{
  "num_hidden_layers": 8,
  "hidden_size": 160,
  "n_experts": 16,
  "experts_per_token": 1,
  "d_expert": 352,
  "d_shared_expert": 0,
  "hidden_act": "tanh_gelu",
  "moe_layers": [0, 1, 2, 3, 4, 5, 6, 7],
  "router_score": "softmax",
  "normalize_top_k": false,
  "routed_scale": 6.19,
  "balance_loss": 0.00289,
  "balance_bias": false,
  "router_z_loss": 0.001,
  "init_std_router": 0.0273,
  "lr_router": 0.00144,
  "num_attention_heads": 5,
  "num_key_value_heads": 5,
  "head_dim": 32,
  "vocab_size": 16384,
  "norm": "rmsnorm",
  "norm_place": "out",
  "norm_eps": 1e-05,
  "positions": "rope",
  "rope_theta": 56700.0,
  "rope_fraction": 1.0,
  "qk_norm": true,
  "attn_scale": 0.177,
  "tie_word_embeddings": false,
  "parallel_block": false,
  "init": "normal",
  "init_std_qkv": 0.0431,
  "init_std_o": 0.0108,
  "init_std_up": 0.0431,
  "init_std_down": 0.00538,
  "optimizer": "adam_atan2",
  "learning_rate": 0.00266,
  "beta1": 0.95,
  "beta2": 0.95,
  "weight_decay": 0.085,
  "lr_head": 0.00748,
  "warmup_steps": 416,
  "schedule": "wsd",
  "decay_fraction": 0.55,
  "decay_shape": "linear",
  "final_lr_fraction": 0.0,
  "batch_tokens": 65536,
  "max_seq_len": 256,
  "doc_mask": false,
  "train_tokens": 331500000,
  "max_steps": 5059,
  "dataset": "wikipedia_en"
}
Below are experts of layer 4 (counted from 0) of a mixture-of-experts language model. Rows are named router (the router's row for the expert), down (a neuron's output weights, with its number) and show model dimensions 0-159. Each number is 500 + 40 x the weight over its row's rms, rounded and kept within 0 to 999. Numbers have three digits each.
Before each expert's rows: "raises" lists some tokens whose logits its average output raises strongly, later layers aside. This comes from a sample of Wikipedia text that the model never trained on.

# expert 2
raises: " age", "\"", "202", "\".", "gie"
router:483506519460494541553463535515525541551466441487479528419454492524445558447511466495559563503486456463522462463545467512509581554524538558517515421443529468491460550527537449436535538444495537530478521440436516581544515525578470481443561524456496506424492527502498559502527521515470540564477436482592486486446530509566579518559487532483541499458496539516550527505538434556518545560484522488487515493480527445451455485518506482544534524499491568529474493458588544555523513517476554
down43:469417502595585406475478514495516453488515508513519487522573456582534458526497479529553466513527531499494502594456466506456453461496529513614476485488544533487513394523464529511562477479469404458532525503597503481477548496508480553496466570481488532505560608500446509467506500446573549557443500517551497515450478516471518497523527470420515528473509549537507553479540416509454536407545487528538512503500502501507489491528473469528558503505498518528508531503489481554524505494518494
down44:510510485478496499471532510476505523543498468474507463503513485491509490484516467515510494502473554512468503499508511518481487544528484503297488514506487565478604547523484463534492496507503514502516472502467514518546497466504476490465492449501457470461547507523483497496510506505481519504499528536513514535501486500520533513485531489476481466479488549509470519530513492502515481505474513508565505514473504483505504526497493532540148482520477471492510498512513517510529525525506498
down45:511548506478482524497510483484549516498484523470449570515561493519511462462489473551440557499546489462500483534489511534559469538507512433446524512434511466400414477513443483481541515527571554510517496485473500419531455494564517433515393497491468543539474518508431518510472483542552485457489488488488466533512491430549535471464495521495551530502482460624503461496507491431471526527500502464461485480548486440480554500507520508519338573539479559505434548517463571556541510502477496

# expert 13
raises: "bor", "ney", "house", "ship", "ge,", "ge"
router:494496514461485533543457520502522525555482455485488521424438491516443552441519467495566569516480453466530455453541451493504586550533535552515517418421533473477466543538550449443547550454512547512484530457435527582558504506562469482456544519457507505417505530467508543504545511505458527562467436534580489473439547516552583534564475516490527490452490535525558538529522449565517551562484530484483511508488527447449461468514483479538524516492533568520514493478578536562532519511476548
down2:497483509453545520535502494499498507414463459575511542417461425496491506532456442503527529441465478498507521563461508475571456494554557566468497468452540540539520458516435553535465453554549501478509486500453508488548475409545538476504451487507462527529585532541496576527475463493445606489580448508519538483558500413529589494532492560509482489467531433491451502460464521458507557562459530461458488523577491524565494462510499491558521532494492484489512471495479458572527524466479549
down3:518489488488471508560481474472483512519533515512458442500481534506481454480493557559516505443540481551518526468506485464493493515535496608590530515502520441483500448519531441522461522532484439459515510486479515451484511439526443478521530546552521463451531508525438429482531513537442500449492574518518518521399617540524493472528466548502535558512496502480544458604465498500472499442526552522489486520514541451525496422517530535519692498494493497523529493462557542457523559469483497
down4:448471499518472532471428495476470468513540439545445475565538490430487451520504507521469587571494515532495439406538487551535493468508511453584533528478560458506524524494530492493519465492437460518470566522473463517493486587522494512448457532514546533471507519574543499509408480471484533445527487482456509537483491483398472595503508509475483510439499546508481448487503550546493573531608536464520536461508450511436469502531535432479567502505454500522483541476414497567467457523477452

# expert 6
raises: "gie", "ble", "gen", " than", "gl", "hest"
router:483510534461495540548454517504542553564469449480484541439450493522458547434536465482567567500495455473528468461547458505494571561542540541510510423458532464481454536526552459434540555435501524545474533443438527576559503525566468484457542517441484507434484530479488556512524519528490535568458443501588503477442535510558569537561485525501527490460480544522556552490532448563518550563487531482479514505482518435459427475502502494547533513483512561526503511477578547555537511498489554
down11:512497523487459498465535520411511477491484502564546495488521550439551484525495452509549506462498537475453504413475523484571487533506537609448444560538428550467538491500496455495482500491469461507520475473476520503594487492484482555495539418460458475458526502498439479445514504508541463487513491504514492474463443511518576550529524491445458495486534524438439479524443486544512411487530456480529571477510560472479516473474496549464392484434462384468494556558500476570485532506416465
down12:534528560466455458450538477392497485519502542555503415489515443530539583438501439488552494534504505503547476426486453528576509511524480480529495535479503531511401490505536466499471479493505476493485418510447472433530459510516486476515466520525510469566494488543476572554518492458497541492433564444463459414485475481468493513452571509468494532455507489567469501532497453466512505482498501505467637448517544553535503420532515540482452533524465497452546539463466538501445473450446428
down13:502465476468525525566538461443505523545463517473505520535446495501538473551526548521521525465524459519500450442493463512500470558498418542386439479481499558451570469507499500428495481487514489507503516530459488468405508531477521475514558478538521467482551501483486524487518581497459491519450536472550531541438521484551573458516542549492489513434557508406502490594532524530513466502501564471495456571525572507518574516491482564550406489491525417480471493531559452578432529535530490

# expert 7
raises: "ness", "head", "hest", "gen", "iment"
router:502498517474491532544449503509543543566478447478488536421442492516456554439522456480572559509487454464524460462538448509499581553531522544511512424451522467475456541522542458437536551446509549530474541442427524584563504529575457487457549515434496501428489519477498554501525520515493524550466453515580493479447536510554573538559486527494529503462481547519568530497527446565529541561469534484489524511489518438449440491514487492535533531482513571529496522479587539560530512508472557
down11:466502508496480501480477496481478491503489516464527490485471510473491468498534510481519528503507527527495498488509520531490495556511486500267486551511493511495570515506526472531491517463488483487504438514470509502533471506500510526467509491485471530458488508511472480543491484500500462514463502518533510497496465518499542487492509499467474484497495512507463486572510516452510482501536527508516510486514553473526485527469504496502157506508500448488498485506493512487506545519484488
down12:483449483481412502547503482537435444506545519527552475507514467530517519455422517477497510457494499542565577451573520556504457456519523468477488562459511508523435544473510450525395475551555463402542474484498565438535527546491483467447468493555535464474525531531473512475493482438483466480461561493445546503546473464505509468492515505482538538478512536547456463506566511439520474420447541537493494545487515476497445430529446470509371518550510552443529462536541428518519528489515522
down13:493518414485437553550524500483533499520486521454482498493480471493519562507482549496513506515443469521525521518451429467467450557575478543348501528531508523439599492510531562506460477510510479468520495528489531519524482531489539499557494442546467501418533471533502459511547478515436479463494528481482456446494501499536573510514526467464495509472508484466532494557462539477538385540538458473502484531515524518543552503507521499522341539457537407505447541546494462491473569543545514

# expert 11
raises: "ered", "ship", "ership"
router:498500506455506553549445512505522542549484447471484524430441488515455562449514459483563548512492455480520456449538457505499582543539527555512522407443532472476464542518539455434535529437494526530486534447428527570550513536570458488452562511444507507415481517486508551517520521506488530544457436497578524482451539520561575522546488536495533517463477539538561521493527449561513562565478531508503532502489535450426443501508506503539534524499499573526486527466583548565527491508472560
down2:493510590466484498513539524498504390421489487511549509511469489529544520488455496498467468529525510416445448513551500469523463484489481480509518454461483533450477511554490528501516459469531496458449441502483463553530440428508498479495484512496561460557478539471525442446465587525446478497540471454458493590475528510474541489458529455436533459440545542533398538486484461442499508523551519542479479469480474533545571548618435557430465558508493449479499489468458487493558567553476482
down3:494533453515502578496492465449430549427487530422466469514511492527500468516524493495478512508543530520507530480414536454469505451489534605650483488480557476550486485477518484510465539572492492504580552535519548499533557539549498529480523453467525559550473513540503437501493487553512520505518504514472499511486517522624510506530506496442540557496447493432460468528490471497460499474525469566484402523468557501474544484531483511523639501539445480537508523489525501530504555495464433
down4:505523446510461593499516493501449504490488452523474504547566434533536461551512495488502507532447420578483505516486465496500507476560496542555486412504479549527481445457447540531509481515424538505541511546432495472468491473478520498547547472506552524484492500502504504526463486529524456432556511488537504497461445441437492512459484508441426524537531441513430479464528450478499564505554526537540525551537511400529492489510473507409495496510492543491443502450515530584473355532403523

# expert 10
raises: " sex", " child", " time.", " age"
router:513504513458505539541451514508526552569491450480484536429451489528441552455520452489553550524497463481527461460546454519493587548537539539520511410450530460491457538527541448444541534423530539543488537442422528582558501526561469481444549518439503502422495528486509559516525523515482529550467440486587519481442536516559583517551477542489535500461495541518556515499545450570515550556483533485487511508491523437445451488492493499525522522484508569527489510472578546561532509501482554
down45:496482507503525508497543481540522519475483526524485538493515477556537457506531468478476549550491543558488497491570536526518481507549452526382484497508469534458551535513499482477517462487544473529495509517465543498526416514483443476532497505464413472507493459505473510518477526477487508510422503456491495431477427483489494460506453485517510496528540549502523628496528497565563559519551508537481511530582437522484514468451466535583282517536487476479506464563488489497479476421530463
down46:528477540515544516480524526441466540538480460436526465515517446508493485446518468427507471511520503455462501454498538547504468473527438476511525457494542482507532534389468520502473560529492553476522451490469542452497431462456510507576512486536477514542464514576479458514480573517445435574421518461512502484523537523544546418471574484545504537452451518503552476590391425525513471489480487538505536499593431561404478522506462535479508547491505540542501485432512467496454523491455482
down47:493511486526574440569401510509573495473464483503385583550543487530471497507533486512511473572550469504516475562544490508487454439551537466604513503505580478552474548562464516517475470485522493461505454462547523496511477486490445559565566555485535497441471514456505489402497534471455517496481519513497438475511464504476443505524528461509519508494559584472491497453477476498551547478547544448510528505545468482474499552512493520481619471519482512585539509440566443480490494535515493

# expert 12
raises: "ness", "iment", "umin", "li", "nes"
router:494510523463505533539456511510542552568475452477500530431435494522453564442523455487558567511485453468532468457554456496490584554529549541525515425449521467487453538525544459435539544439502537545476540461433520577566500512561467483462551526445498509414493528479495565521521520518486541561463440513588505483447539501549567526554476523498529491468482540528552551512533448566519550563476527484495505503482519435457446475516501483539529522488511570542500507477581551553533513499481550
down11:505514491498490544488483497539471495501513481450525459487495544487552507458509533517514503460506504539440513502469472514494511506550518540245493498519461497466542489532493460483508521520484514505513518480453526541559463511522501494434496501491447563455524493500492444493489482487504480513437534467525490488515450522501501506526488574508470477508499467525431424501523579518482462512477536492538520465453529453470458494505527485488276528467524449463488464506512550476481556517473514
down12:466519536524499498508502548524463460498465524534535488515452493499546527429491529487494556534509443537467489461523475536468520487451533554482491494446535529561470472484522500560527408508536525373535463457563478494533474469442533475507499520586447488450503518454476570467523518499452577467488609469544492544518491466528549465577592518454510528510443459448471472489464502528513431481421465479474516533531473499527531450510411454525395506523449571523556440542506498506480480538468475
down13:510522522493462527503481463440482533578429545469518555537436525514488529531506600551509548457512447545527516495501471527466524542478459549366524466495492582441522498494581538429461499502460487529489444452441539486424497519516482514521501480474466499445482515462559463464528506499468528482504562464438518450517471524477588415548530481492484473445537459482481501483477555517552493511488525465527482534508518439470478549517569501542411541465525387512542516519488517517463571468562519

# expert 8
raises: "\n", "\"", "”", "\n\n", "side", "be"
router:501511506473499530537450517519548541551480450493492518433426485518443564436515458485562561506487460477537468458550448513494584566538530545524502409461520474476463549521531438436537563445503534543471530448429521566566507540568461477460547511442515507418492520485516550510548524513487527551455453495596491480454533526556571537561475531498521481462478533528545557505526455564530555558479535458486520485489528446455454483512492494542534508491522566529485501490571543558517511503476553
down23:534532458465554493491543516491514528601491493541500496493518538507518473509505500550501504498479510438491485479527517475523463502499525495367512505464487613518571480484498484484481513530524511514463477541475473523496554504495523535465489455493501465475530480546530455539476461524492477458491467533506534539481540509469492536519470481489498514468565520467511465497511508496523492496511517510479518485546472467500512576496518489526176510515509524490468493462507538483531503511555463
down24:582555474615419499452518497578487520494512467478490575605524427519487570501518427494502578529499537540511515544530481539517471517414551481445537545470512464607469556504467527498539476481538548453419456469466469475470450528522489502431516450521572501529507512462547496490468554530504464440518534505571527541541480471509508484505582505557531454529549528482442459525446509495503533521526474449505522523511522468549469480473485480484452518474500450433493470434478468530552483478491537
down25:507529527519517510525537545508530477542545442485495532497517471526420567454491513527528498538591520490521467495547477511528485456425555575465566441514514526504472502532493528509462523477570544463469543466561453504564430509496510519568529529513542521460491497465451454504494528473435527516510523500438511439546473531521440391462535508598474580511441511512472624444479520536423504552457494455500559494541461520456502470451503539443402531482522509439537478532532493522490523469533518